From a checkpoint of a small mixture-of-experts model trained on Wikipedia.
Size: 13 layers, width 128, vocabulary 13540, 39.2M parameters.
Experts: 64 experts in each of 13 layers, 96 ReGLU neurons an expert, 2 picks a token, a shared expert of 128 neurons.
Training: a variant of SOAP for the experts, 10542 steps.
Below are experts of layer 2 (counted from 0) of a mixture-of-experts language model. Rows are named router (the router's row for the expert), gate (a neuron's input weights, with its number), up (a neuron's input weights, with its number) and show model dimensions 0-127. Each number is 128 + 24 x the weight over its row's rms, rounded and kept within 0 to 255. Numbers have three digits each.
Before each expert's rows: a language model's description of what the expert responds to; "gets" lists some tokens that make up at least twice as much of what it gets as of all text. This comes from a sample of Wikipedia text that the model never trained on. Tokens count by the router's weight.

# expert 56
It responds to: Table pipe characters and section-heading equals signs at line starts or ends, such as ==Overview==, ===, and row-opening |.
gets: "|", "==", "===", " ==", "====", " ==="
router:154114137101115128137113132135154116115100146130113110098123115120130134147120152131196119094146127126091104127094124127109162121118137111147116097154080091149123102115125137132144144104187164118162116161112158092128153148083134115161150081094083118111076093130129120114144131131121138142185128146143095098107124144125162091192128128116118109135061102133120129116095134106115132153124
gate1:111125134135087121099089130181169111156111103147111121129155129093121109091124099107086083120116106146138082129102097127159079136136104150142162149152147158151114160134147114138077140136115091108153146126090110118131165192076134145146116146079167130127154142167118155134133136156132113135100130143149137113102087118117126184118091111143134135156133123111132098113135130129146125135146
up1:166107142162105149135112097107172154106134147156140126153132126141104079121145096107098137131156112100115115143170109132129083154129078155108133128141140122156131127122098122146138161106147121117126138127143121106125171139125145107110111153154149150116198099164124122132104104117180126156119097110160128124058111153137129165113091114128159158109119139091081116125183153102103140123134
gate2:135115099134153146131123174129104151160129162115110114069139135155105150137180088145122095100102140076140113090124140166166117139117144080153124123113142097130115105125159125133132064125105108164131135117126153140092125083121093143144138118116154114125165098140139105153132149128139140111141109112113141143177128153098135116065186140119126146138155154133106106091144158170138132131128
up2:110158132159097138108143099108140115132147132142139165155107142119124095116061165114143147130143116158136149125112116145111158151115139129124090125080097175132156116136112128131128134135140125105125099143088111152148124169116153125145116166127081158178103201125114128116154112090138146159150134139132121085071139114152154124151113129101126105142113112087176163164121103105165144136130
gate3:120127167140156143125146137153077125177144143064106131105184147133127145130161140169097102103106112109143179127136172082161149122128148171093153117074113122132116138126120107149145120136111150138109127123127139153110152135141093124147105128108149152172118128155138167132169153153109133107153154132140112120103138133145116146101132152111123137184107113076125111099170100135159139111113
up3:130110165110127119114077122171168096125158092100116109124105099087073161118113143144148127129140124162161140081145115132125094120094122115160143130172171131112101112118112134121129128080125134164087117127146110150150114126123155080135130121097127114119072086147113149119108170142118124114108118162130148110114133137137099105170103158117131109122108115126143149101104150142148147127204
gate4:110123121165130139091100149097090111154163127184103118124149157147160082133115127147081089126116135136100111177104105129165114156151104099097110112132156112173112135133104099143148135136111120112091141143143136129134117070150088115094113140111146133132160106124113098098116128109112093099145136111181091121106158132139163111108072174123125141098160139148112119124140127135156148146110
up4:120121123094117143136140111133194106106099070167133152147127113144131161124107123111134193142167132120140117082112120130136105107132131173118145151091124189087120131118129133074115129129124088122152107136134133124143141179148116125115167121141101142113114119147128117173129114158152152130119143128099156124175099110102108152157170102099180118114117147132141112152136146071115140121142
gate5:128130098077127157135135138179135105112116165093083136138153157104123155124113179155131158140128129119158149134114156106139128097120128141135137160115142141135140129106129088115122120085172153127141131157089116127119132116130123140121112141090120104126105131115154129162116109127117092121105118167179137086211143099133123137109161109128101089159139099048125148146135106161137098128115
up5:126152123078167139139132153168116135133148152081135188147176157126122151123139140154166143143115124123149128141137122126113127118100147122159167166112100130123163145140173108121120119148141125141090136151087100125118141132116144122125143125112128105097090145103100138140197132124111089111114105157126132096201134115118153166113152119075117077142129110108137140175099100154123139114120
gate6:124126152118129101137081132128139100092123104107131099103144124113145132119131099114113154151124135157130142132163128109149083155182105144113171132118138124120122124133130166122125134135113087145144105109136146160122147115150128169159120168144168133063161067125167122139142141117099129142116103116142097192128114111120112161105118148104157138124120075126070064162111133124125135110165
up6:113143145119108150180107106114106169142157144109145113155129155152105113152163109159108102111118096098102124112119133139141096101127095133130111125086104139158119131156103144138145118118150150109126145123081110088111105125124105151151160111160168117154125177161070108090143120130123130131155134086113126086109129154129156084087088102125076158153149125108143150151168105152110142147141
gate7:071135130119114135142076123091111180182160094119060137121133148113122133123128161117089095118116093113159150077109137183122091122121090107118112103137125101107132120131156120147107149123161141129133141121125131101117086117181119143075164123104127123145107160157133095135102150129119121125113142147125149101120159138132148096120128151135064148124130135155152098121122092136116127137102
up7:112182155124124111135096116094161183128149110156092139126110124111116142096159120135125098141125129142114114129087110177062137115162110099095169113168145092080133152156144126104112133110122116156123190091122140124072117132128121136118116124124138118114144112117091142120132153127134109131092168104094161138105124120127142098121123100145101134141124169137167154091099096106098130107128
gate8:142121090141125106099138141112141122142113139165134110088140127102152174088146126112078136104148136164145150105147130099150126156123086098130136135123147107143118130164136133108088145162168113085171147122144143143126149166076141141100136139153102157138119100099134113118122135198148097138126136154114152107149097121135099125109118099147171139098135125131181132150172079109144087116100
up8:119125148108124165136121092118073149127148133100127103173126115127103106153099111145158111170127098110155119134108163121116138127097141151146173133136132157116109121137122080154169129100102128178097091106144136096097100094143090142148146129124122091114162158164145114149137124097097169117132137099128131144126148179127116147142117144098115144179107142082148146098101137155089167122149
gate9:117124141104133169076129176135123142131149189149130150110128133128182120132123119102115082139099146147138117123177104106136112136178089151166084139120140114141114133173152092132150150152104111137123141106118129102098088130146107172164129084149137108133105139119157170087128098096137152092105146121145121125116119120141175149114143111133080158119149138137107115159140101161142127157103
up9:158110098109141153156135080108111115110118130145164114091156132128167163175126166184159111112158143098176152127089134127117125132110128128155138073150161101145128147136117105132103131115107161123125141112160112151135154098106154143111083091104146126118125166111160168066120130142115118139115138145105122103148142111133143137124119112089083130116142128166117114100153173133142110176128
gate10:075153142149171111083165172150135107097113132144139135118178169096162144145110126110106158140123114124141152129133124118104126129165100157132122092057115127133102167149129113128140112139107139104144136085101143156098126124102097181110135135136160145157118106113184131110147142144104111137118152118125060127126145164132139106093144139147132117133157156109119129152148129154138168148160
up10:185106122112073153166080101126123150167129110124123118122083101165092114117148129141156107136134139138129100124106130120164132132102116104136123146194164130118131100125110121122109124121162095161108109157139128096171148143132153079119112121115105108088142153152065127143128129132144153109135105152141186141131109082138104134161108119116124132129123091135150130090141118081126107116091
gate11:096107102143145123078097140147096118151142086141114110132157126136118123131137120097100154149131173142152113097130073108134096139159094136137117098085130104116141127149110122142155116140105130119122131146151135166131030153134161108099115119134079092090127145118113129131122095144161143088132131168160135133147116131115106135131141178132117151089163114137122148156147145178152117107142
up11:097089112091137143112107138113159130147136124102143135154121140149093091127142124106099130134155173153119119121110122161142135147086082174110115090090132126120133106120125150094136163134141148146145115168148159134146089124119110076110118133106075123134152129111115105126161108150157123111110133191172136135126119075140102125121170134138111160108122097119125148147176106184152099161128
gate12:084151078178104091105103131053135079114123118141133130099167160124164173111118101139135110144137150121132095109159112116153148157130125126132107121147161135150153147143159095130121134152084102105108155164115127161128120140137119123100151118132145127136135147131164149143120122165164119129114149115105153092104149091143158075112152101102143120154113107121120091157189127126113119122137
up12:111115146121131081145155141103119156081151136092158131131148134132127124105113113157148108086126081131107101125146123154146146139112143151068140128127127122152090127155141115173136152135084130101131143128108193134129145140138094099111174152101131135131113103155161132103102115142150056147170109137177161134144142091119179131151124105173107137100147120149151145107112132128140133151154
gate13:108150126148144131146107113110091108171115122133099134122152146128128136142112069148067119137107135084094092108157135156135140118111084106121082128165184171109139105120094118134147148142142100131142102173146112140117123097114114096112091139127126130073154097115115115089146168148127105120127112130129187125134142130099108093091154138182125144159120115093096127132118143151119125122110
up13:144153139137137109160155103155127088108147114153128125110127146152164111106113090113132115077097145146134113168157132161154161128106125111112114144153199163124170131084126139091098100126132076129173133146144117126134122120112129078166170117144154079136138105098108119143152131119121067093143134135120131148136089133103137118136140110145081140101139121099137136142114163137167141150112
gate14:100141150142138133135103122133142102132107143112106068157154167122125144099132112165143115147097151123086132138168132106147137129117062154125143109122152165114079115107100126128105130084143123096147102098149141145103162142105135170100139167117150116147112108142131092151135133143123142089115129125100140128081138159123106121123145121156060126103112093146151155133127125086184175119140
up14:142126104109118124132154115129105149120163113154149183112108088142131114156133136077127140128157100128165137122094127152114128125139191104137129140137090087150167141147168125133146132168119121152103152154118108111154103104143133095157124097146118141109148152119116168093130125128124104172154144124138124136160104103133153129118103130101191139156152158106112109135141126181058077136120
gate15:113163130131141107163130152152126119153166099149110154088121154138124134153102108129094088109124142124160057131173144133137167120187167129147144127162117103123135074190148131111145135183126102119148152118093122139142116128161083119129117142096120149131124124098119117156150107133105154139132158151182098135138128118103096109145110135104131144122111137112128140105148130183141102166139
up15:140082141104109131096142123111122157096103153140134104134130081107130151094139130143134163125133122128090175109108094143133061147102093122101120124115108138135139160086122106138116112067105154163117098160162123117131134130093154134109123150166153111142111102172130166119093141123158111099126110139096147130112142159162114134113168131170181123137130125127144106147125130084100167091114
gate16:123108146125077119143173102123156113144121094101076065122115181176098116137091134148104121118144135154116152120118109125087133144147121160144142154148155141136101103174132152121088108150108128157134108067103118142128148108098115136105123129116124112157195171155134101132105159140142149122119111147093125158120150173089123112122120120156122156122086118139117113126131118118168133116150
up16:093121163119083142150156107127162111118107083125071091133116176171093125125100140140102121111104131143111149114121110121104151141124120172144177136160130135142097116144153147106097108131104125156136105083098141167141154122094119136092118131105123120151188145156148112137114172119150123110137119155121137142134156162078103118117131135171094149139081104133113104126114119121175141098117
gate17:113144128127189129128115147143126139151094137154123096098165142095152138153166117120168131125152093145108131147134146143174112163160141107105169132135154096084118160145108136123119098128096104156097096120121149128173126126115104146142138137152145122092124092152171137094109106164185113153112154132140172098120101086123111145151132128136129149110158105149067132134147110124168115099149
up17:142148139103181119099125141137101136156101133151155116086138149115183093152154091106156102121162138108096100139126136110142116153136140113096176142144134118114130199130121166115108101147105110131099099122134143122126147105129108122165161153142152118126126125113161139103105071155186112136098132127128155104132090094161111134157152132156134154123143115107076167139141103114152122104155

# expert 35
It responds to: Capitalized word-start fragments such as F, St, Tr, Ch, No, Z, and the first bytes of accented or non-Latin characters.
gets: " F", " f", " No", " St", "F", " Th"
router:158107158093126181153139111185188166122124188121151187148136130136154130143142157119096130134107103110140115144123143124114117064069140157111168127147117123099118128061135107154125141129168139118141151164082121093108155082171137115122169119116126142130119119129109128122140121131118107113110152144126144120176113121116135100144164123137123100121151132131155147126109130111118131102125
gate0:095146115141159086109110134120119103181139106121079087107156124108106138160137136115164122164087127143139114130158114138134098149159147134146106146114150123107107151152130130141175126115076105120186131110157102106167139163128068141117134118155161123110118139145154129139102089086125181086118159131160084112114134165104110132112131129165143159117129137148111108089129136121135110139141
up0:109121093110166130152110123123072132142140123096113107136129083113167148128154171137135122140143136183111124132127117125107158140121155132108127130099130127109113153143148094098139178122111098107156095104163074125121123159119100149130154140085112173110123123147107139112112081113107177146130120149176121178175129153140158123128097136135130150106153156128114142080127131160125108099178
gate1:133094104118150111105130156126147129114173139105134130139124103149094109090144135131113145141151145101144122152137140108103147120132111153086138104113114136148147145118075153128146140093101137141119085124189132126101120100149130159127131148113111098158144149121164105154157172112132125145097096186131129100130121192150090157137095075102129117145073113080113108130144106147126131178112
up1:142079108096121124122130142147129130133169137113180113132147114146095131110146147133110144158142156110187110158124133126091136114136105129107132122116109146131116109130079144127145146081089125146148110146147150117103107097123107165156137157122103104166149145122178099164129145110107145159119103149143149102110140158127099138143117087071118108133052114096107102165151126143126118181143
gate2:147096145145152092122169151092127065150113083132084085127151111144114105119151139133126136110105149122143131094086138143159116170135141095150117150152124138140115121162095160177116146136064117106140123116142114136127162099135138101127104167147103096102159129136174149129151134093134144104171134138151140131123121122140116078086114185114085142124101103127145110147156129115128128118127
up2:109139169141118109134168173131119104140087109111080112106098137138114108104186133149126123113114124107143128138153147161126127170139167115158179115126141147118172122118098137106096088131131143155141178159138137113069118128108134140107151142150125114083119134104143170094162133149094110123117147141151104133176134152134125123154128147121062099126112131082150123126137158090134146098123
gate3:151141137148129158138135098093108103126115126138122109148173114122145154096145108120073131113122166118114127138181162129117100186164077104111140087118155126127107129169139175151117180141093092088113133141137103125141130115123098147115143167104121097113098134153170075129145114136113095097138125111147181158149142109152087127134122134135150142139123140092148144120149134179126125141132
up3:086091124141127126112105147167160113134117160122132156108079152116133122148119132148160125145141109135150113124079102122119149081108179154119116177140108118132176122085142088131148107137154129131159145097116136122111092119129150119142102112154128145165173155095079181122110132118140191135107126123118079126125118152099180113135133153119073131128125137146123117131104121117145140158093
gate4:137129173179157111080115133100081083161102158157082075095099124121093144107151106144147118135127115112109146124140128112159133184163100142124105123090134129133104145197133140146105104111101115165128110107145121114167109152082132147113130165116102119122157113112154081154118109148102140111143138123121108144100142109127134124119131138109143170162089116102131123121155134112106117154117
up4:097096170179157150166150126135112157101132146125097085125136134135128146141152134136170148128133136112103130097131122135147107148167064106153113119146154139146130129174126110114127156131106127097157123127136142090156150077083149118107157157158088145145103115142119117122104128156151117101140153143103100155106104105131147104117142123054109139161114111096162160135081097129126135131157
gate5:115118134097130083101120193124101084180143105134116126132116100159109119127172125096109151118152135126103097118100127126105120149156080151176138112109132165132160110088145131122122121146143110075105092133129123100106130127143096135118107179113126152137149115128157126069113104095107111119158165165160133152082123146126107110118124092147147095108080121132130115139120108100114163144126
up5:110120164082142076121119172133130102155127110161143124132120132155126143127183132108124164106154156117094086123102132166127147133126088138189135115133129162143150109084134139097133131123145102078125094161122099096098122133151089115126101157110151141126148143129150153083086135100080097116177149161141100129102143159118131144127124083145143129118086119153139118112105138116106136144143
gate6:108134151171157125145084126136101101114138101150146122142142122077130155137145135104152106135128147139138173119121158155105125147125073141141129110143152082168140166115069134152119173154091139132104147129153135140134109121149123126134108173124138106129152114167117140146134138156145132141079168170136085159103114146100103128136148162154115187157113127149116078129125104143157141114168
up6:154145103123131107142113149164121142107173102091139127145144153133118072132118120122141113152154125139137171117092109170137113153104091098178161082175143118126133159078115127145143153120104122101099141158100113100144138149149138097143110207119131136113107116145104121133145132140132124144101134127148076109101149115119133124117183156112071171135124118141115099125119090136130098114118
gate7:103064142111126139139151122084102115115129136126128102133134122155155123110122144098118099124107126104122117097112157160126111093140096128118140080129110106168119154110169136129161162076120162182129139121153171148159170084105069153117152142131115124154149141111139134150114123091117080125114084131138167135119144138106115109125171133111144156170121164119110155094129114113147141137168
up7:121094128124141159113143139099119144161169129109129102102112109143130068153069139119132124116149102103116101119116160167136128091147120166115127111108120100199112122100160118125149166091111149156135134124132166158148128105117088145144120141155121132134160135136143122111131151123113095133075081120112146127140160147142105100108154142114131148184114141144094158120119118098113175100181
gate8:097160137140142135108088173125092118134101117160122151135177141122131133124150134113121083162129156126138128121138134160098099139136124149169114104125090109114142175168166130140139096122091116101117142129160105123135133134132111167096136136134140056079153116164150082148129119131145138108153118113150138118144132168113076187125139124102089161137111161131122117112127172099128137108166
up8:135182053130122115149135166166107096128118120118094137163112149071139101142142137129136089122129138170152113138112141137146137171130136096126125139112115149115141131117166114180127131113094093091161151131140105103142134100128160132086150110132137088120107153163119107148101099168152133110135087118154143125102148102124072148124141145143136138102129139170111140159116115082147158154134
gate9:128137138144183076087119157075114132135160089130113091145126114084119087147140125163154117108087125090151149096116113128106102120138124115134121150094108110164128124144104143120159169160077101133104100093159112114090142164111107132123150156118143177097145121139157131125125158121148123095149128139146162160096113129150086141110138174111137152121122146084103137135150150121135121143106
up9:136087112104123153153135120136138145114136141135133069086148122171181114049113116124122099071119110114113087144195142134133177140100123135125130125144120162128108090124105162140107156143164132093139146145125101137099108119116114137132122127163132093152110164116099177138108144121131181180147102112134137134132126121114145152117133087139085153143138108150132109115116124122135137111116
gate10:129082168166116132131093144126121095147125129143115159143133158104112153094159136127081111136100104128143128103187102127094151110108129137169176141145159124155187108148156146150160143105064150116096143123114121122120132133160129122133091125135110147134125145148202133138124127122142136143151191122139112113074126140146113115137121140154124107086121125134119107115140085142141113164102
up10:113174120097160105122151105136127147095140130117152108135124089145145109146090113117172127108158151111109155171107151138153088160145117149110083104106110155099077147120113142127099112148183089132147101120161146123113135104110147155133151115135144105105145129126049103122122113121129131119087088134108112125189134110100109159096119120113129141171150123129141170145111152138119140102153
gate11:140102118173113079139129154148124092114106133121131157131111123120108133079114115138177124128116110166123140122150121124051121127125113114147088133186093105126134137119100139149117141155138139132096130109146125112125107185109079128114097130109097116101146130145136085140120115128166101125095130157146096123084097099105146140150137093100178127134103141129161130110130188145135149169101
up11:147120116156119100131124147157134102112098146114144135133130113111093124102100121156151111130111104132114137123174154149060104143127121089145102112175081108116134150122099145138117128151128128116092116062138110123136114200108077134132116118102108142101142150153127098129123108139138105120100126151131078133090110107104155139150118099124177153108087128130160116122140185120135180152114
gate12:128155147136136133123110131117084099118091087144105114160095101133141160135182147115145160126128102118129131100136124113127130143171104158123121146063165120134125134147157118111171212130133129112105098155140109179143153138134117150111135133109104076125137152141161092186134125115110112143113153173127134141159090123131107131123128150137142113128158163140130136169143106135090140160095
up12:148162113117128142128110158126092115130081081153095098166109110164149166140180158132144148113122090133126113130149105140099150124159110133158118136104169082135116143119168105121163179142155138109126116151145106172133146140143109133087140127105118082117119139140153102164134136107115118131128126197119135115152096114141106127133133116133123116130154147122119179150123097113052153138103
gate13:095144137186158111160136120112128127081140119134160114125143169105136154100132105138141136163119111130163121115154118101082109127129100095165135117139139111092133155139095125155143133160090143133081136119104073140136133102128139085151112135089131126123114095130134103158108094109134149100115158118163116088098147139109143178147148136118151154110146196160136138149103098166127170132115
up13:176093143104130132082108121127122135128128116126064130122152135125114135171117152120126096113148150124094129141108123174160174144109144183117120156152124154158133133102168131115112119083174081104152126122144173131135117156121115156094153141168099143123135124118112154136131164171135107124160118119098137136149100137124141076120133135102095112141117076107129114117153131104135080078133
gate14:115144090148102122137141153083113111127156113100081086113129135111127162126163130087151110112112142139124138151153149155156135169160132147136128157094179116168106133140133192141149127112116125145111111128125141131128163146111067154109079143140120139130156164101147117113134125134162125121110115079134112151130139173104151141133130123132098134143068127086093135089108126134096082130164
up14:164144131102175146121101114135166115141144158134127146095116116106064114151072138164094143144135102093165097143133140105164120131124152148125112134149087089147099053168116118142160109112126133124150097115137156168137101140130117136119142122099193125126154160118144146112105129120086144145102137133102093112131130111123139164122142112139122178115138124116151119154183138145122129118105
gate15:127112137138131138154111171161146108144138120143142117114123131142132109119135108131112149136166160103163120189124139116080155125109083102121148125113172132136119125137127175094137155131076119148125100111140142122066157101118135099177160146106117124121108125137183055128178124109151125126115127132142139119085102181103123160107114140090159116118101145122136135135136128132153154172097
up15:129162152124118098075141085119105143119131124103149122133139139089112130117122149140164120124109101129128137073137133150183085145163149149142116131119097133142144146141103080154123100130171142124124136115140120143203098182153126151088111128124124136134135123104092159127073123145124121140134132154109118134185153073160114096137149108156096151128135097124105130142121134111108102084151
gate16:099148139093111114100130108098137136150118134168108108082143176102138148164171114096112088129110121150124114132114100147144124142119144164117096105110117142154109180126097134152145164112108101131175112107133142171119128182113105187129095126141117118086112098119178129176134107115160088110109097140124145114133160161129154144124174115147135147112121125139114109127115105146118124093172
up16:131175120069113125107152120131150103150137114124112148094140176114136120176159113129086129104121151166099117150110087153171141143123155134158148123140108164098125173144117137141138129110119103114162118100139118111114104174112127203164131113148130157102067122103158132144129099109142095133080104131140125089160108158138122136138171110137158143113106133147114106134127096140111121112141

# expert 45
It responds to: Infinitive "to" after was, failed, able, plus modals would, can, may, and verb-ending pieces like ed in insisted, shortened.
gets: " to", "ed", " would", " for", " can", "ated"
router:176150141147130158160167141139157162105136127125148141132127134136127130112103122134122159118153154134145114151132118126118086078118145123113142104164124105087100137128171146118121106104148175099164110125101097104096097139130102125161090089152163180095082122143123183160131141122126146121123091117107085109124136093171162143185164118116101135127120121142158115155115109116106112156123
gate2:152138091138127166079082136106110150107149126119115139133145149128133122118153125163162119133104117133121126139167098091062109167119088117139145148179160133143096130125122140113139165160099092146157147120143162125105157167152135141125105095114110104110124124129171124145096096169142163132120105112123104124107094109095129081156151119150121096138149141087102101156147155091142117150102
up2:154146115128130145081107132106133161093141125119124130136120146160132121093154149151152100137125117143133121151152099115065121172124089105142139142185170116145102127115115118109134144157113081134169160130117140125115128171140154136105123095092088113109112116115171148130093092169125148118119093133122086091103092112112140093167159132137156082131149125083105119163147164115123117145114
gate3:117162178077113114129119157114132118159154077116138145052117181152116129122116134104135106129206100140145130068168104150118107118146146098135150116138123106138177116117122136146140123159107141148141098092139148129142189127129088130118152155129109109118138126156132118161114090159129104136174102118142137101130112123147114135128144152117159143118120083118122121127145124157148114154141
up3:090167182122113150137142144127107137169154128137154148100145157150137131112127108177156162124153092138132154093156117162121150139131166139130167114147118100126149129116158085162101104101132121122135121072129139164103140109130067153098135169130069144086118158106118124133136129152144162115170100092152108108156139133092126130111128150100149108126120102143114141092118132127098107125161
gate4:111114135124117099139153159077126115151179071104120140093151120136160129126129076159160114155123113151149171195132098173133114103159174132167145133156194167144155125111125148126166136114164106126174118119151115127115203142107115115141145138131120116096117138135107146131125144137148089126165110127161130116136132112129126118126136091112152125142117133127132132153084127125123106118130
up4:137130152155135113140097110137111131097127141116127136151121120142095126099123191129106142132134145154117101065116107119160141159120082112109100117097106083101121106149146081114127146170083148125068130138119116139137070102105172134150134147106110130143096135132100131098122114090127123144116150126096145154104166135143125118127137171103128134148126136133159118138185111115171140133065
gate5:100129118164110115119052137127153141075121143093134125089118115081122120123103069125139144145114160081120147139126109162114104133160103135097104124147150127101142152158161174127114072106078162131095114146097100158120144104125139148120116147155136108105165104126115132127078084128144138112112113130117131131106162170094147122126156141128094164115141134126108145144093116117109132150133
up5:133145152167112137160119166102117097097158105128151111117121146088130112124146090134126136124145136137096134104148107154152095124149118159124119112140113130082142091110135156089170148093064125145124153120132104139156154155096119113111129097134154125109095134146072096120169170153113166164111164098131120151163130136116128111121091146108132174158155102125142118126166086110127107173121
gate6:163121119141118115120118122095103079184121102181128095100097125140112137126150143138113154134124140127101117091159143141097152169162115092122130145116102137161151125123106172163129109116095165140108137121170149176100139163169128176135117101106088095133111127102124134152099107126127072149109131068187146134113150117133138120135128132165142149161131134125143127120150126134166125123106
up6:162122106112146099122117152167149158125131129133094129099136111113157149115130141140132136165126143131121153153110107172105120062110109121134109135124117105110120117087128143150133167138199128164131110124076117157122183111131149097103114150118123132157116109163118143087136142123152142128148100160104127127175175132124132128112104075100143102119135148095093107143152057128138123094117
gate7:128130144176108128104108128092119119179116116134144121108151133132151129177168173134112121107117135078155156146108097054096130090130111127134139132134132131159136158118152133116129131135138109110168152137158092162158124154106141100097079143111177109121142150134124090109107122145096113121103128134109090084105138138143150133128159111081097162109149120140085149086109111128150138134163
up7:134122150149126140139139107127136116110159142077101137108116143156148143119136085109130147148133132136141151188124136137172148112121123136143146116152142128156114137154093108119086137119102103115111108143129142112104158096124103145173132114135117143113097111155147122154108117173159121140151139138110175128183131102156158108158128155141105146113135105174101067156184193126136173090149
gate8:110149123168146133122125135103094130118139089152125091103145129119125146147136194106114106147159126115109128141126130108123099108110092108155124094126157149149133091146137098104165151154111122062185120085156168139074105118127103103100135149161112116133106122132135101109124074118133179151115118151131084136085156109132128076142120137096136134149125148138098164105145122146137129153141
up8:144127146101105114126120108157146147142124154093114149110118116129122081142129077166141147133102122123167162130122133134132159148154136150123103173097122132112133137106099156103105122114155116189084128150070099107186123138103158153166124128080144124098152140125111167137145175159131073098155142099143156134152097117121120144122142104131109123111133117116157075160121149124154130096115
gate9:151090176169129117134106131115119112124121105143127108126165137103138123128160123148103133149095131141084129130126138086094142157157105113143160131079116136140124154071159153135122196105141102122144132148095127122139099138156142128190079151121119159083144149111124087093094139130103130135127167087169146127140114147096094124140100085127150124137131139143131110141126112158130167156104
up9:101146113089098154086108131119120148114170122121087145074084118131146146099148121175130169111129129115116149133088153157150162082136141145145133100132124125139152114117097140146111128145115133130123152092137137083115163114126107127106156099133175123150106105124135160150156121122102123121136122159113160104168132097170165113083129144122134163134139166071156154106178128143128118118173
gate10:116162137126094093125106137107126138152158120122090153184149164140154129115153119148130174134135105098119149152126149143103130149117064101130125157107093173149142132123127173129150136150132143130165144122162186126152128152144104135135099133119151111120095145142142182133109138115085132073163105120153141130166099144135148170152118159153123160125101103159093171156113133112135133126153
up10:165130169116070104104164127115161135110142132120159115150133110105148096162135110141142121098079122109123104109175082145080133152161108118135141155127120111153124168121135151152169121161104147128120163164143159136138101123151121129096074108147105145100093125147126145157127110157112134148186130118141124172119139116104108145132111084126166095148150125155105162145116166124102146109122
gate11:125116159160120145145150133137094112140168074120096110143151132117092163121129148104128099114146107089136128160133131111105113103118091104119136157148171170151120122126127112139090199104151091120207142126151208125122137106161131132121133135143126106105143126078109122149131109122106127126152147114110091142127145138076135141126107135143114157150151146141143154123140147118144133172096
up11:104129097089125129116085118109178115143099196147131132145124116130170102140117101152129161129122111154106123080136112137123155154123151123111163115102107075131150144135152150120137083125128137152048114117109056143119102158104126138132122131103116125113093132192127119128130130123169113122108096123141165125113113115145099158132104106090139121099134098107130108140112118122101138100163
gate12:142143086134124095123114127126122122133105123145087147117152092138136141149153112102128083084108122142108136140125132087139113129142093136092119132120122131126108129130125114080157121109109104113122166134109094140137114138116103145087091178089142091096136175136123134107172135140153165154181119067146180137117139109132115119074110114121110187088144105136105123145154119146077119122108
up12:179133079131139103151139148149207135126127138128083124132132104157112135152146097108105062124089127126109126128118129103146133115132111182110122133099140137104134108107103119107155143137098097124155158167117129146133098137135104137120093132111149128109133169137111105098130181096126116147159144101163172129088130125146116159102108126105126177084120106175122118138168137120095126126129
gate13:142146147170160119125110159094110132146107142136176128120114094116088138129136142150091139163101143130119133113123123129100173172110105138113132152115129151147111191125098140107149104160115144121138082138155136138088107081172079165125115120096158142123116141156151070160139080118135146138111108129164128185118111135188141143123141133123141133088118142108139123129127135112115097126164
up13:126104128127110148091141112129118130121141133092101145131123137147134087123147126114122143094131144104121137101152112133149136096099174155165131118108131125122165049078112120137152146149111110143152176158071114138175123153134158084099139102149123118115114133096082118146071125110158067107170128131111108092150121144104143126128111138111097112133122119121120153140089173119138126164113
gate14:077099150114110115124132128090065124153136141134087133143130122119123124151122100109129118102159143078121158160075112101095162155169109106123162142134140149145120170141156141146171126131068068096092145121186151154126126108107173121132131128116125124139143103139145138134116118096144128117067148149134167126140151166105156119144121136148128112150138153098116137107118140129155148114142
up14:173123088151125107136115116186146085111117167142125121113123154116164092137157172164100096132105128165142110097161134125147094108136149184145123144126148129157150096127096148114123097132143179138174129113109113128107125112163114111104132136191160135152078154123071146120122123151084114131118148099146121101129078121134108122121105146101118138123098133126136098144114122108099116124129
gate15:106140086128163135113148138095108147162113151142138128129151130107129133120103154097122151100132155079151171162149099160115169140146104125088097090099107148133121158200121116157080184148149135166115122123175128157135125111114128144104116123126141109104117159157129110103143122113117131138113109119132127154164136140103147146132141120112134152134124127190138118139109136096107189081166
up15:128148179140070108135097157120122114082141125113104106122095132138131121106171087134139116130133155208080127093137134125145114119145128154149096140149130093121109112073107155127138119126108099107128137155104119092129123165138127116145111131134117133139118084100159139120134140095109117125131153128106139136084132127169089128147124103136125094134092139078109138092180138144153107184112
gate16:101102123135168104142103154102122127114140101142112117142195100146131103156125076106095137125149183115174076136128148086102113109166127108132124143095152131078086146121102097162153118137104089141126144132132138150144125153159094115110137105141114101094111150104154100103134126140156138138108125111156109137122131133080137097107145131149144090129152171156095179129116107112143132115148
up16:141124150155122100150160162127131140162125119176143120171176081104150123152125068112112136126131128123122092082138148086111110156168109142142162129116159109092119085111131128138121104121157085152100086146130090154106147182158117091128145145144126124115112131169166105108133122121158143142123138152146109131086119150102090140125131112146139118144145117146071141130111127134076103118116
gate17:104152099154104106082144116111105143123155122166132132118150156138161134162117110125075136121103147131108134073152111118096139151187095157147129160134157125124110132142132118159126132138088092117116132149152098125138126183133121119096165171157130109141109125121166152123106103156089161141122149113170148128144124152125120129129142115166171170131058134095108101116144124117099137161108
up17:139106161110130164129133105122171094155108122110131099106137087143104144117130129127170135102133110114134150129123132147118113112078140117096139105167121128167127111114124136123123165128129167167075115134154131112120134095114143159151103122110115140160122138152098084116134171112146091115104094174064094096107168106142163129118118136101090100095179131156127153154143128110142116091170
gate18:105113116146111123095134151121127114138108095177065139130132152137114096115145128091127099107111115152115148103096126122125126111124132078146140110118131165154119118121121141113102103130115125111132141172194128131105137092138112104130123167104158113120128153136162114128139140102212130135144105124104137131107185136094119093142099119176132152174086106092144169180131123117142154132133
up18:120129145123125135176115115130134100150164150099178105092134089145106182106123138129157125153139166090133103155145106127124146134153104176130098146128156075088106162143124124131138140129131142133152135096082110131154127134111150131132129094136095123120140083133094122139124106158087133136117151145159151132124093091174148129124145123083111113087143175158119073090128147129118109157098